Weights of a small mixture-of-experts language model, trained from scratch on English Wikipedia.
Size: width 128, vocabulary 10676.
Experts: 128 experts in each of 7 layers, 64 SwiGLU neurons an expert, 4 picks a token, a softmax router.
Training: a variant of Muon for the experts, 377M tokens, 6249 steps.
Below are experts of layer 4 (counted from 0) of a mixture-of-experts language model. Rows are named router (the router's row for the expert), gate (a neuron's input weights, with its number), up (a neuron's input weights, with its number), down (a neuron's output weights, with its number) and show model dimensions 0-127. Each number is 500 + 25 x the weight over its row's rms, rounded and kept within 0 to 999. Numbers have three digits each.
After each expert's rows: "mostly gets" lists some tokens that are sent to it at least half of the time; "comes before" lists some tokens at least twice as common just after its tokens as in all text. This comes from a sample of Wikipedia text that the model never trained on. Tokens count by the router's weight.

# expert 84
router:515508481483483544496480475482499533468456490524503510493504526503461497457476475429507512513498498446489511519481511469501500490499534478552510510501512475495490537545466470491495506505463528510503506481519531502488510516542501489511505503517468498490475474490469441520514487488512475511481477483479540514533510535504515484547495537445529532547544452473495496499446472514538478497487
gate1:440489513523470499495499521464505485521493516502476480496525517480463483494513476486547486483510485515517509513466534525501509474496490453499467469502492514479510523517510512537479490493496493530490522487488407450498494478526527549511538481482481505534468529489494493531511505476496481505450492471524504499503486490476494486505427475518486487497538476530576476537480494448509506514489
up1:505504528486527492514531489489541451527482483488489497515495517513516529505515462493521491508466476510523484489489534510504451517476511483484444460518500498507521499529494487521457483462542455500512525525483467534490500447495503533518500447524523490521471512502540473475500464516484472529521435525526524522467497492479514538542486536527532509477529522505515529509510481490475492451546
down1:469525483523433506479503502512491487499553462501529471455522503501507479521509503494513527476476480476502502489494479492469527492510532473533465491492499522471520529539461466474484502459491482518499505525467480483509520526518501492531519463485503479496435542508524527517506513501488440492469471462538525498484500545511485456509457510529533528529528443491527476482518514463515509493498
gate2:522491520465477507537477517452508530482523502545514515544495527514489511541519502509496474544506487472475494554509517485504510524515472436483478499507530536494488486533497489524508459516500529451481529520530528566523480499479471492476504471507532523475506508530472469485482480509510534489489486533545522503478530517509483517505512498497463519523572512491455517523520501473498543487479
up2:554464461511521490511481504478509515477516507526555496504476522510533516505504509522561504519495489466487529508468494478475507512538531490508479490469526422517530506454502522493489494475472499507498515435510487492495481462481491497481529503464465492495466483519530467504541469494530480463485475457516517484500520466532484501510493452478485469487499503545523490475478509549468477473513
down2:521502505512531489518517517505465501495492501475514511446508521511523455476475493539455496482485479481521550511520492466476505497509526464519520451499469526477475529511517485501514526480506515475476472509489544498498523455488497448492506533468507482452517481518513458471483508507472516510513473473491495518467480525443487465494512559481469514507523439446502464472494545518512500485480
gate3:478501520534464494545491537527479490473520515555459487485501540524557474509478523502492501501497493489469522550505564531480511480528500488522446498524503503450490512540515479508508512488503506498473497545479497484533460481490493481477510498508538507488552476512495471539459524478477487521470517490483455538463506493503488505468510534526500529520456473493495494455500527506527473516486
up3:483506463514518501536544498486488450520496465482494453534505513452491505534465479514558493493485453448519519510552504558516516526498490525496453526520488480516537488484521527503516481511530488465490525491480512514499517536463503488475531519490511530525490488487504466517488453524556479504484492496500491502490441522512453501508461507462550489503480497490513490485518542486478510498511
down3:488481516510449506484498509543457507479509489469508508466509488509451490452456498524509476495501521501509500480510545496508466531444494449495496501486502480515464497459505479478510485503472522504473470489477518500476529421509515464512501509514471484530495486489499468505532534499487522456510435498495485481486519520532493508535548549473513509502523496502505528507500462547495520511561
mostly gets: " In ", "- ", "In ", " from ", " on ", " in "
comes before: "1", "2", "3", "6", "5", "4"

# expert 96
router:502524497531484539482475467530482469523504494501492473471475530509503499451525465497520527499508481515510549504489464524544492515546506493510543491537494547517509482505469458546454537488488527528463502508490516502525528502509474490494563512480520478472469501545501542510462492508519467525481532468484471537521456499490505501521502504516514521491504510468535575519499501510491504477478
gate0:516493510481479468460525464527488532517488492509506518482564475501539537551552494485483466455480540508525488478493503453477516550479497502520501499497483500540521526504490484507524538493478536498534482471468547483468512445515495521505510481512485541507487536474477500489519468476546460471499503501470521498473499482505481486512487519517492516552541492489520477499451517526472516515517
up0:515516517520524477472512481509509528494526509459504460536513506483515493506481508488488520527484498495479463489474511526490510556482495490503506521467485508470508489496449481467448524524519508486537483470487522470531509493516523549490519516513496498466492446534488494470531489506543475479479494490516506521502479499483440520519539523486533490499523568504462506478460514513503422560482
down0:458479464538500511499508487503501514509528481496528470501497507500537477516496495551531507478536495537513506537465467514449516498548495508466490530545506506485519482531498490509457482502501483465468488480553472526551562513521504521453521500522497462542511471474498496499498489504450455465509546488515488500500502500460508520478529500527473471465514480490499518489543517471474489464503
gate1:506485528505530472556489471505511421475498511534479490501519495521513502475524496574474456433483455533490477500511505562481501505540512488487523514500531526495512456475515491488506516522541478457519480502511503521491486526483493499478504466516496479537506498497466500514494497504526514522484503529511463523515490461488521446529514456509526502539512473536502484513499482453499478493517
up1:500530487528482515541492464529540496516499460497501464520498448493454506512500458542500430490483526494471493492499494511500533502513507497523522487513493493494520496506497467515537492532505491503445466526491474468523484501467496443531487476521500535466496528452463502514484509475514477507486482536482508489462478491500510470437493466469494530509494494478485463503484534447529526511548
down1:527484495501510502506497510554512510479511518494523477511494507498520506495558493474498464489516445495493473494501520493546467531489452463512516513504534464464503500472482446500552470522508481511445505530486461485512564527498498527536516501521480518532513478500454492507467547487507488520506514509497509539447534552502473495479493523523488497494482477520460505483487507526518485564502
gate2:569510491478467504506514517526482515504507504500543515509486526452525519507486476477517471518548495478468459494545500542503521487500485490445518463553524538515510485497501533537512540482489505471481522516505496549484521506477487512484506507524494499515505488560521483508513522533520452481471494531502484521522487453483452508477485505493525512559534524490510515493512522526497507493435
up2:495516519471518531492501543513498512504521537516500493504457489518477506478503515520543539552496444524495580540526478504466548495476489492484495462514500512516494504550521530500506486508532491549475544522515504529490513478517485527514490500528505480541504518516518467495532491465534514475470500476510520494498468459482513481479520488444497502485442486495528504495502468524518516474553
down2:520503480500453502474440499536480508478511513508471493479518531547452527515484495496464494481486465483507526484488474513481501566497486522515486517526484479487523529510488502504476512541503547508489472525482455533493499481543516555503503513502480465437511516523487522496477494479551511503507476536484494524495512500495533555483513492460455495513464523518507497473483491501495457486438
mostly gets: "  -", "\" |", "|  |", "|", "| L", " | K"
comes before: "\n", " Win | ", " #", "oss", "US", " Th"

# expert 62
router:516516489507508530480467448497503559507509474499481498456515529489505484505523503447494541499510511514530475527491480519495510478456537476506485541518463482529529516523531480483476518487528512504529480461470490485493471498507498514506508501522484518497463440543497534518521546498497504523487471496529466557522511532535521506535461521514548502509477507491509532500499442523512490503563
gate4:547510530524514461496488517515515548491470553487522483502494521503481506467498494516493513502500494476536506495518535490472558527498517496496531456501510512493512496468503546541478486471515526502484516503463478530552443505499484491497441491459507563486472506489527528540505470510446503514448500515535504509481508489509483555515457499469505520487505481503512509494466493468526500525466
up4:502494481511458507530526520464472512475525479515477483506473494500460498444513520489508517548505508484497425516552516524503510469496489489469506527498491515490539527481582488513516483510498462519501535488497530484483519484490546486512495495495471493456501510485465502486489451477497530547486503479494462549448472483471507542514540494463508491530524510499497467513498490509496517516463
down4:537524506504501491533476528530481455473486491514490478501484489495510491529444505497480477514502490515561522487525481560487524532485482470474514494495505496497538468492533509510548491526512516526516514496516556510475499480483481475461499450472465474534502501482508504439521498504513483509563475535540480531487501494530534504509516510535530524479530526515520484467488509543504448469515
gate5:520481523465499492513499507508489518454478547474476481509425548513488519459510494495503469456461506472456505446529488525490469548515508523504477489568472498504525470473484490548486513453483505451484490542484487487478505515551521484521510469516513524480477485473486504501508497507506478505533512509491496495509494465442503510515473484529512508511517494476519533554478496516522507515516
up5:490491512461454459467522467514468532512510477479496503470506541531522490512517488491497518514496533467500485471518489528505452499500485498492501504473503475493506467468491500489492493500455502488467485468480452485528544494459488489501509532487576523455547489460522506516537482488458505461538470511532523524512493508437468480500461504502502499507463475477509501496479545503512551519512
down5:456474511514497521485528520478478521508507516505536464468486450490534460522504479508495483499526515518522500506473459470502463466535470535504551469507561526523500479520504554488529527492505476504488493524489484491507463485451496474541504466489484502503496495495498492496515507556501476451490519489544495519505475486511460510514528519509489515516492463475534514476495475519430478529552
gate6:477527428479500479510516504510537532490517488449485513475507525537517496499512507497494534524509500503442502486458465491511553525540467486519522526489516512465536484496532509507514474510506547479505516465519531483514491482483485583488491484508521504535483519553506492510529492528537495500488498528492481476483498495561482538469475492471500506433512498530532473490492481519497498499504
up6:497529503520435475483486489513483486479515489498472492489531507512521476525506481497496488475515470510542456487471515472466531511488467548492506519464508545467466500527486471466506504504515521541457505530516527503527486418487496512512525500508436494530546502509500513488517511499514483482508495513546489491525495527500490543533491489512507483526502528487539460513462539557484526504462
down6:466470521461518503514516523505509462521472499531544445533509487506479552483534473510490483499496489473508522518487521491478505501519505504516521468495492467522498512435524535466482494571516499515511473502521497490487464518442498461514547488531505486464550536508513501463529477478484532493492474470489511522522490483502503478505509457516458519491502514449470516477449514477486514480487
mostly gets: "= ", "=", "\n", "- Original", "\n\n", "===="
comes before: "-", "|", "- ", "| ", "=", "The"

# expert 39
router:512523449548485527488525455535481499469484496513484502497482498498461492522538485483505509502503523463497480508455522477484522476490512478521526514515501501480467511511482492508498512505478505522512546471492539514489514406508499491529492522473498522518459522523495466513477509523484457554496489491450513502534463526469494540518499511516511519536488465479553487519461487470534466539476
gate0:496456492513501494507498510515565489502470506487501442493505506556524516538491451512485489492493452498507468465511499506504470487493540517532477462487473512546481503513463482513475507507501534472497483485435531503459507522501517482513504526523512484546487462539483522502545456501542510512516482486483498459467507497459461503491531530492489503477495527518454492484507518474558472514504
up0:487547509498483491485515490498446466537499472471500478494546484530477506516524542476542512515499539501517503523515491491480508454496490513474496536504504512480504477482496521498511448493489528541507523539478514530488522486490476492558459503513504491552476517508481527506505516540482560542532499466475514473469517522505511500507509477480543525523517532481549508475523446476513491448526
down0:492546514476512496500492481499542502473493510451447481544561484512542481519507554536482479496493536493546500500508462520474495481534437485493467491500488496486480486499539472470519517513524496544546521535493511500526518511514496479445496499468504484521485460514503479508497487510559528494547527478498525510499474480541494530459462490495482477508487499493499506480482478469496489462520
gate1:537476509513494530517509559462509517462530567481504497517487472510515475509494510508495554491507489472486447508480513515464500520498514508546518503511540515492477526504456484515503469521534477492504514512499501522489473493477523488478513526540525506471482519474478555530514509528495532518438553516523516470493452486488541523493481469494487488528490491491497458544501558501524478488519
up1:495479466479493501479483468493502485496498499509498498471518558526530495546523476513464505474515487504537484554508458503531526537516522460553474448465500465421510486493540509522484510476526504523534496525495487475441504511504502520499502490489473475501516507499500527480466511509538506490541509510549499544502498496497478549507505548487510466548513525531477485503494503538516493508484
down1:498492448471498538556487510509451516486525501472475527492499517494494510445520470521500512512489480538512534538510501488509509485537572529517541508500510475529466450507506520496493493469492516487521520534535511469508511537492491540486496502525528509511518491520463524508486525445492500493484538534495489461486458522535510527502545477500506529505454483514523562489497494491470470520483
gate2:521458501464475529487510510488537525519481499558515487517473496521502454508519517474533501512479542461483444526466493486494458481480515487511512503482483486443476493517522486531486505498520519497511490524559522511477475526450533479477534483519489519515494496434457486495543519514463490543493473535507470515536524480521495490483473467473543490501535523504512460507512472511483505495508
up2:504531529498530498514526502496510471486490502507492514441529499498495518498466532516456490466496503495504543493503486476473492543469527479455489538470534502493477470475540526487479517552482523451523502465532541491507470520496492493526454489454495470522492514530481507515469475513478476474529501448533512501501535477509488492469562494478539474469525549493480477514487491503473472516529
down2:494501476461486523535515506533488468509482455504530557518516508503493491527513499495508464514514433491473522468501504458512468504547519435533474506486501448494478496464459501485473530523484442499515499497511523515497511451510487515509517515530444498507510497469521496445474521498519487530528480506492480479516547500514499488475532492498466450480483489502469459493513488495534489466510
mostly gets: " (born ", " (age ", " (aged ", "°N ", "- Born: ", " (born"
comes before: "1", ")", "–", "),", "2", ", "

# expert 92
router:505543440517451536477508469517461477492489491505496495502514523509509471480510475500486490513485486457506549497484500493481514461521472453467528530504510509482507528503455489505484528510468503509447499496486523509493506454538499466507556506487476509498483498536487517557446474523507491522514474448504525532519460523489491446550514515481495542502508495500489528520453504530484524513493
gate1:501492495520541499530509485519491457504510471522501529481468460549490535497496480484535472501540526480483526504505474524510496438507481509507489507499506516483530435481502515475520474518512522496483523526460529546516513527513495519472471535533474481471509465503495515573487466489527537527490482502478500549556483471497477520461490478497491476475477482469543498468531506521468506515507
up1:485468514529474491475536462518491499506545483480493527512453497512465494498489511474474509476487490504468530451519476488500475518521485520520512477506483492503525535508493546489500536548495479516489470502493482478516476486513491510506535523465524513535468515512507449486498536507508542476487519540483467482489529510579471501528494552578484477477526498510472503482484527539485499479460
down1:482506484497535469497454482511475548504514452537529474501450495541494511540502495497474507450486487513476518547482472518528511525524496497446515504504537529518520469461480516504516545544480522470503509516492479504514513509521524496522479481483526462505464498566499490500504470493458537465522534534498508488511499507515482557507507477486534490505475470542515479488508528551494511495525
gate2:522487454468495534496493486548538499499457520499492489527525487480470517454516528490500540533521484513471446477468462522543494476467501481507536518444523547465522496491525505476488515458540472476507532489493505491522517495494525521499518482532495536465477552507528451493513464457493510497516480521476490510471499517525512500516503472518522499496497537467497457515471487516474513545507
up2:489506503529530530503507502545538496482557499494457502497519494507517524508478522528546484458491477492524519488479494508561505569460486501523511447512460508507504488493526568505537485499490531508491519496496505468463490501494479506508492522514467481457526476514511495490489498531531512542483512437491523498477523480503513512464530494452472526517458453511470529535497499509501475479514
down2:512499487517483510481475520528506510530454495502534516466490477524491515446494532551464480496507497534519470523486495512503510502453461543529532530489526512512502520522503498463535517497500466468483519500437487477503526496523525497514460541517525497482495484469511565480547520498515461488503521492508520478488475520501516496513486502527513562511487453460478450548480510475526515517511
gate3:521485476503527481479470525533482521486506508521522495488482518507517478509527520500532501532487498471514510485483478506503494457456550545484483490501543522492474512549499488462487509490475534515507488512455526503477467521506501482517520515489503521506513541489575489545560467510533497478489514481481520510552471485545565522499539517472498491511491464498527510522479486515446534483532
up3:543517473530517504516494531482499491503483499530495484522533470486465545508471523478489546490494509495478510475497454449473473501497483536498502515511518521519467507525534474497454492482495502484500510513496511471489529499474458502561508480501518513465509450475530514494520543504499499504485585487526518473465548500520485475522499487516509534489494475571512487523474508488445475529515
down3:486511475505475495518474538459485501492452506524477503517517513543505518541502523494494492480506503489484510515492471476516469516512494535503528452491539488532542519519531464502514464512538540467511475511494533513514542467472478534479503496486492463488511478501518480486528512527504467508504481482519451515508546582499482504508556515472503488483493477523521532484464494483446454464478
mostly gets: "i | ", "s | ", "a | ", "\" | ", "ia | ", "o | "
comes before: "1", "2", "0", "3", "4", " | "

# expert 44
router:479521503513453497474494493517460476526540519507488498496509486512492480522563497500527486501470486469518518539491516501490530518521473453522521517498494520518484540528498481573486524503495509455467489496473536493524480479543486491466546467490464550503518510491489522530484495512512486496534468507486486553536463495481492451497523467485531493531536512444475517513488495523483472457493
gate0:553519536478493484505483473491506541461498529463487504533481489510511498491497510507520490483451554510518446554481493479477532475498520512502496498477532477480462509536463482538520516475535518467521518520519466475513464507557485521475533451513499495478543508517494533507473502532492477496498501500507511499487512459491493510519525464566515496512475499495523503531549541510487457523504
up0:510491531478510483447474490508481516536471470466475540544494484543484494500482493489474527447545482507482515523511485515458516495494529496512493491477504471516481523503503493516504455517520489508525535474483468490487449492502530521455529535456467512505485494515482470521442519509484495510501483487509469499484510508515473513492481546471511515550483497489555485495526488473465463533428
down0:494449492497466498515446470503526548511561502456528527478496496494479494481531475481486512512532507500496486502466508493503486490515491495430496526508502466489488496552485523498536507477510463483503519466537506451518477506482525493469453450489473518516499513553518497504507531492532496517504503555499513472521470488506499489487506450482479511513500480508562494454464501485504551511483
gate1:526463509491491498534505519456463532534529528498548513497533461551509499536523491477551487473513486490523496506492489500489493497526498499514460463499503501540512459494517496525513511503496494467484504483448475506472525551497468481498530520533495473477486430528493504524534507514540514513514526507520493535486521483460464487523453459511500506551512499502501523470534467509537474466519
up1:484477533518505498517488499460573472498488514520513520513474495483444510522503517462492498531515509509496523494478478488498532481505549491503521456481518498480508479524532524481491446483516516505494517484547536524527557514546502524529498498506498487527464514488500530542492519477498452511503541489520485511505522518538428517538502474495524524470509477543544514499546478479515507532510
down1:492523497519471478492466542452495517447473473485503517499544507527507495510480489507472496498506457501504469513506562531509464494519504475494501518511551506494564476517463494501481508489499524457543510529520483510497527451499485496500525473499482481514451513487515512515503453452519501519514470500534546487512474532505542487498550487461493505523529460514492517487531491529508436507506
gate2:481492484508478528469502515492491497509533494490500506518453474514464511509512465469505544486521460505492465486492530491478499498479492511503484527523452539545494513511520490530494534518485520485495460504469441489520481575484528525462522512470499527535485511495465473537535502517505523508478477471524516524494532459497525450537483485519495447511530524519476509504500533462505477555529
up2:501479523500473477530472543471486504496499487508508469526479495494422491470515522512492461522479496529494550512513472485500479497482521497505472486493459466494532499507514538463517498456524493530479472513518511514448502448531548486561499492493506477512493475500487512476494475479504559576529501501514486451531509537462516482515527475505472461502488477520499500506488523502514514498529
down2:470522482528470486523494528491497513514527499536493509480484490566465534561485500513502498523490483492451482496508505431478486476537513520540495493485463511468504515486485449488537495495471518491491558500479500483477474470491508506490483452464510482515463516459484488473485547490465524512513521470489490538489518558506508462530533506484516536510477495480500501475501475534523492464472
mostly gets: "| Total", " | MF", "|  | Conservative", ") | −", " | Team", " | FW"
comes before: "\n", " |", " | ", " |  |  | ", "0", ") | "

# expert 14
router:501550493512516522480493454494501508484525480508489503489493529500525499479491521453503527520509534537500484481519498511498524472474497482496475547509509467556531513538549484486454535484513504534546473483466492475490499525505482482512487504524486535504476447542498502543539533477520489533452464489495503543531505527498512529530464505506548514525486517463504535502495456507555497500518
gate3:477518508503499529486455495531514490496555442537521471539496469504469487486482505498467501502483534453473478577479500522478519486468501503519497540544488496502446486496445507484520492525484525513500511466475515509472496448495505507525508485529510485507501528499487539506489501504479467451454477489475499511510490540507501538472502497500465496478499497480552450514530493475504466471519
up3:515515481525481535511486517491485520535524508480460522456494525484524493452459476524535503504486501458489586491519533501559526461507531537501506527499494474528512502484498539478464562501518474475528503493510495486514527530448494494472516472514484516455488525475504534516538475525520500479474471483472489476503491499539510487522533505500503454520514478513498544524529488492497489476487
down3:512504498491495493544515473485476501499488501453470491474494470421552524491474495486510480486494484497543491461491472466534504462490485514529543444534524462468517472518537495494468531477503532491522489512490500493490473501537506524449506522471492518476524501503519481491473513475526497506493491502496466465488536497481495454545511483504578543486498489509493524492503519476453531495495
gate4:488496497511487477488477529539515497507482496509510495462546545506522525541513462513510452512543470477470446528460548533459471530509481481510466490488525495504497469537502534520496503469522526498484447524493513512492533495504497523498508512503477506529509487489517448472523559518504483449507505493507520488472494493461535486495496511530490482498508524552535481478466478493477436505478
up4:518506452543474512510483463486548510516502487568515508522488510536483497461522505508425494494513501522526498495497452510539477486442527496477457524471483531468505480506520481507489532511479503519455525512532476465512478500560467498488465484528506493509462498493548513491463517532484488515496489511460494487506496544513513515468533522515475502530478510480481464508479476518505521477519
down4:525480508475494555546464473493505500481486481477530479558481442510479472511490483491503475475502495498518504509531493525488480463514488512522468483500495486494513526553481493510470509525485510509499520522496471499465507500528519581513532479514527506543465476494505551545473529503495534491523534524497440476505483511497494518486505548501482467528478533546470536502523522527507523490478
gate5:479488493496510552527548514476510499553480516533502459450487464493510529488510526470490497515436507505545474541493490505492504480481520450473509502454497530497442486490488498464521495489504509495502478480525463498523515523507476530492489496533490457511543471492489483509501533495487503509522466509482494535465516493467471538542498483518457533463458515469526520459466511517499494479472
up5:499448480489481500534503506476511479496536491540533485448490493526507487472501543432520523546464520457496477475483487487493515521476544503493466502541477524473504525560528517511558518484513498493503488490553506528483527529499533502497527474547481472507533513480508501451528489531519500528481517500540469541482511476506477501530498516481485501489528512478522526497484488530474478497526
down5:487528467485538492488531474463474506513465533521526448490492478517486506447519494451463494512495502468553467468482517489493468495498502546508514497466488474501486523499538508538527532511458508543501480489481502550477466489486452484465524513504491502482481536521509525510516422510501509533512476488475499490526467487540473502480549465526494486490465481480512526495507502471508496487524
mostly gets: "\n\n", "- \"", "= ", "| Preceded by", "=", "- Website:"
comes before: "The", "==", "===", "-", "In", "In "

# expert 100
router:473515452553475545477505499520507466525545550500496480495487472503452502517540479492503501483463543517488525494512484541460523481531512472479505508480483486523489485523514473496443510511493491497488498523475517522482498464519504478468531488490510547495472518519501524514502550502452495528512483457473490503527470495455496460519499493459539521524528540463515483506462478499528476540486
gate1:482522511494501472549450518508530537530495486521526501476491503548497522530539510526506515505507488504547556504502468456524460488491538521459521534507499471509504488489463514460482492552479540514492484527468489530460503500493550507497484502530505504501470521506526483520495490446521520525501524522494483520524494456536520535520498457483521534453489498460478538503516472492484528522496
up1:540540490507484456535536467477485510483509525474530499477494481498517494489491471546452489506511512511540492496540525533502563451522466481543474508478502507518485511497509552514496474546495508465476495526496492517465517506496498508531488527531528519470488484509504472505531547500481534482471514532439517519498501487462475532485472488491530478517478457519484474480521514515540465507468
down1:500502475510508555541517509510532508497471517510518487513484525546504512564528514500536509484501476541500538495455469493534442516525480486471530520482496470515497484481494503516447534469457571497498477496480505536503505462511514504487497492501477530483505491508529474506474513495491502501524494545521488528458473513510521523526487532493524531509504531439475502503456531537529465480505
gate2:508518503517509505452508520486532424502502497506425461477463508459466508478477487499513485484492507526473466478494504499477517472524476484519547533454522499483546501496540500492498482514563466464498471470485483491499532510482458496528474503477511488443467497471538457463506533500524502511496478507489532503503486503535493526536545503524476498511490462484515503496502508511471505498466
up2:479503448532442498491534487482494516552502516529481507524468510459493492503530472531542515506509481526485538501526501503506509505506493532477519538467528496480531507468545505497509493493471474504522518524507469476463518536513511556541523499557493483493440448472523495496481447472513547472509490511514514485535476499521464480539485481472523522510517502514542507519495517498504509526487
down2:473486487460496553467550543467500497511517544539492510520536508551572509478517533513517543495501487477491492502564490463514487496521492458515469475499457501492471451534479437511496471476508495478498507476531552482484492519511509518499509510483494518459530509480486547541534496496475475504496483504504501467490504528509487522496466525492507497505470494456509487498496489495501499470527
gate3:506434531468507480471537512554488509490497526478475522522472539499484452497563475521491485498464500509520481496500503524500523501544472471456507514477469526457548538523498502485528490482487477471513451467490501483476525536498532536481527542484512514526493501482465518524479502466545459505494484501467487487536488530505494482514500505493482485486511512520478513470471485519475503466550
up3:499497541516524512486476506472478495474542539463465520527514455520492516538484529523474478467508519506505515468476538488500507504522496520480503480516501473469546522539534526508514487486495491498556501467502483468553498531554531521494504510472494474509466530526460480521500483501495518473467527491504489499482532497473517518527483499488518505494457551545491467509490555510477431519487
down3:497497472524545507496498495507476491524515529482518503511557479492521498466498504496506496510514504496466507525517506522490504498490502501505534505525495467518520504538533466538556430491517500432496513479542523484517517491504497506483534512504507495514493480503484462471507534496547505471456543482530484437546516543470508495549452501490543521530478483464522463461509509511510466480492
mostly gets: "\".", "es.", "er.", "ation.", ").", "ia."
comes before: "\n\n", " The", " He", " In ", "\n", " In"

# expert 93
router:487517498502476519486485453477522491515459488494481523493505525506502492465489483465483511510523527431516496500491476452494478491498523465492535512535534491494464505502480482472535545537497534535496480527498483487511526515481482484530460522508462516491459481501495447515481522494523490528452474515496554500512505513546499490524477529484556527555539472479495514514442509515490532517478
gate3:483455485511516538469564494549486521477511532512489561514468474512504515480505469533513477567509544493507483491474502481484479521468479488441494470483518477536496486493496494475494492493471463482470512492475494519490515489478478504472531500540512523535536511536503495504467469503531506533504492504492494524510473500559504539496479533525506480529491502516526560498521502494500554533503
up3:520500488518542489512520477522499463483480524500492529492483497436505500500465512490515491488523537469544494481485522558512508526498473513511549533469508549516498470438492491472532528533455513484473521496497479486496518444492468525488485475503477547499483481529507529498501525523506456493498538523493515500504519495502527515554491522503490482539473491527525487515478486499413506503511
down3:538534517476490521498506479531499478485475515526482471511513495450455512504481503525498434453523506489551466497501517535532522494458477498483494506472490513490486518475511496510508481532437506524471499497493490488483508451492507483502446492517504541534448475479494477451520507488463521523509480502472519522518491510492519519557427523525510498514486503500552485522481528508475508482481
gate4:493498485526526496553510491476516520493505519468551480493498487497457481532515490511494503491494501489527458496522479492486520514461490514489526500463509506524470486523499457512497518491516547481493486458502570509531500491480462476451474467457507473499536516532487475536531494483493479432481455505514490557468551524485517492497492492568478515458483487504471492521496514478497504472495
up4:516525536533522526469514480468487528487518500423513495518556528512504526469529485523490507483531517518539483510512506478488478446522509523470497472502469523471518519530494501481548528494525463503489505502493467473492496448526519550529533468520470537474506524538486479500474489509522504528486507477532494517502475454506450492489509517485484493501506506457531460507487476507530537510457
down4:483504533494491515536500526538476484496533509500484521500466504460535466517519440538479493498510477524509480512523475512485499492494500495502509529457494500501517538451494495486511461516516464469488487477486537513540519534479501505468490498539481520469569528500472473497486503522474534485485479482463504540474487535468513477514562469562477536482523518463525492483496537513535502486516
gate5:512506504444534485496511512498542520530496533495491492493482537499550505514519487483511506555457440479482529482475481475517482502513521496517495527488521529489511484529531497493506495508535520494548500486521565526526534474478542513446463457475494456455491499512520498487526475527496532502507497481479536480498492482502473501550511506449496527475543498496516491481532511539477529494529
up5:471492433466489467468523506539483489508519545478547461476534485506520522510484525494484490485483494483554517491518514499521511487485463498504463489514481554547487478491527461511502507453509484548504517514523523489505543510481539464526482509552499478503523511528465537489515500545476476478535494509462489512513505505505482485516517521497512497476541553485486506520516527512489531447521
down5:530507521528490469538499517495519490505492530495505519526464505436492523519536501501511489543484474489482570521473495524522484556482514500511451524509488522469503533495445511496523466502512533526525485464484464460509470476494497512485456531513484478554484458499514537501493495471491486440503476520516509478487522471506457546523479521509483537533499478465507506499473496473488508519502
mostly gets: "| ", " In ", "In ", " June ", " December ", " November "
comes before: "2", "1", ", ", "8", "7", "6"

# expert 121
router:480539480521507554465482439511501528499511494515478475506502522491528527481534478466482527500490521497516519527513497523487497456467500469465513526548508524518519520529507516469481533492511489527492462481491508501474506498510480482484502501504483512489450465522460528534549516495539490523468488500529472553535475541514488480524470527450539506534506530464525521475481450505513468481514
gate4:507507515458500507511488496493480493483473491515489502511520458508495484496484504516497494504497499467479531532520490560487520518487511514469538519455513466494533433505553507466528502516476489464513487491524461517526481546493511500504424514502480533525483498513477485485475524468478482540515478472483504511491554488526567493473499479496515546440520479481490547522493484521514499463474
up4:515517480488489505555496544507462524475498502525513503526512466486490479482526486502525519507478537492518548502486493482483507524503515531443531476496523510486494517507502502489499529470506503472517525525494504501496510538518522428447478437536476508509490482526513499470481502516524471513510498494486496436496492531480432509508466509534527501469552505484496552536501490489548544487483
down4:502537501531528526500516525478523481491506504517509483517516509527507527551529521522477524524496521485540507512533508496499493450523508518523489460510518513471501441490482509457455505487514476493534546487513494511532473506516478475497532511518493541492527451495515454503519533478509517490512501499507502511517526443491494451461504527527468495534498574487503530505498506524501494497588
gate5:554474464509481495475513497498457509509531532538520491495542494478470538524478514512479470514481472507466543515497511518477539510528501476452465509492480511502510537475511486539536466516548496498483514509563512507497505509496526494508539494458501463492506509495459545510494505524469479491508479526464494528512452508457533502481451541479467548501519525513519454488519481487515507492488
up5:509514494511465471513483498492474526465500498482501497446488487529477500493543437497520539477500501512528494487512503501539500540483478498507515472504462488527482490503477517512494522511478521529545509491441502507465514495474479528479467494523494491540537481477493530535498488502508540514554491502512493488499506497549468475539494441508519481504505455465476557530470483515505525460564
down5:514482484494520462494498507504521492508521487499503541507523455484493537507485499526471519527479498527438465515452477532450552497500492545470512501474502502494453493491520490502540483540478490494548480479535476510505503528505472529513485462506482499506528541502479517519489485505502524536508516503436517454494530494482488530454462499507474533479430489496488462473499479487490543501483
gate6:543490469473501494500485500542446517493517513503505507538527518517498509500495499473445509474471513475465463440509502526544465548525502460477477484465529512524479531519515520552510483529521533492477496486466492536519494502517474472484543494485466511512469465464512498514509500526526498502489503521471526512525534502474509513519436485526451454502504530510484465484514494519529473516513
up6:502487517452516535478505479483488540498460490478520484491463490470504522544498514495515478523511483494480492558493521455461495438508528495522557515515473516522511484487505490478478493487493448503546514513534528494494495508503527511450481472536503516489535495493506536446475533463518496538492508523468533534499470475533519502522495464499500518477499523498488533557535516539513490523468
down6:530502550484454453479515494561490517515461484510511570537512482492508550504522493459486520480508509532524504508489550487497510531490491498497476533510512496491525462498534507514549431510523535505514535493504513547526529498499487501449497549536511496516499523501475487507553474496504485499514482514532465525447508535501479498499491525484501486469518501502525492499513503511539479504531
mostly gets: "\n", "\n\n", " | Episode: \"", "| Preceded by"
comes before: "| ", "|", "-", "- ", "|  |", "- M"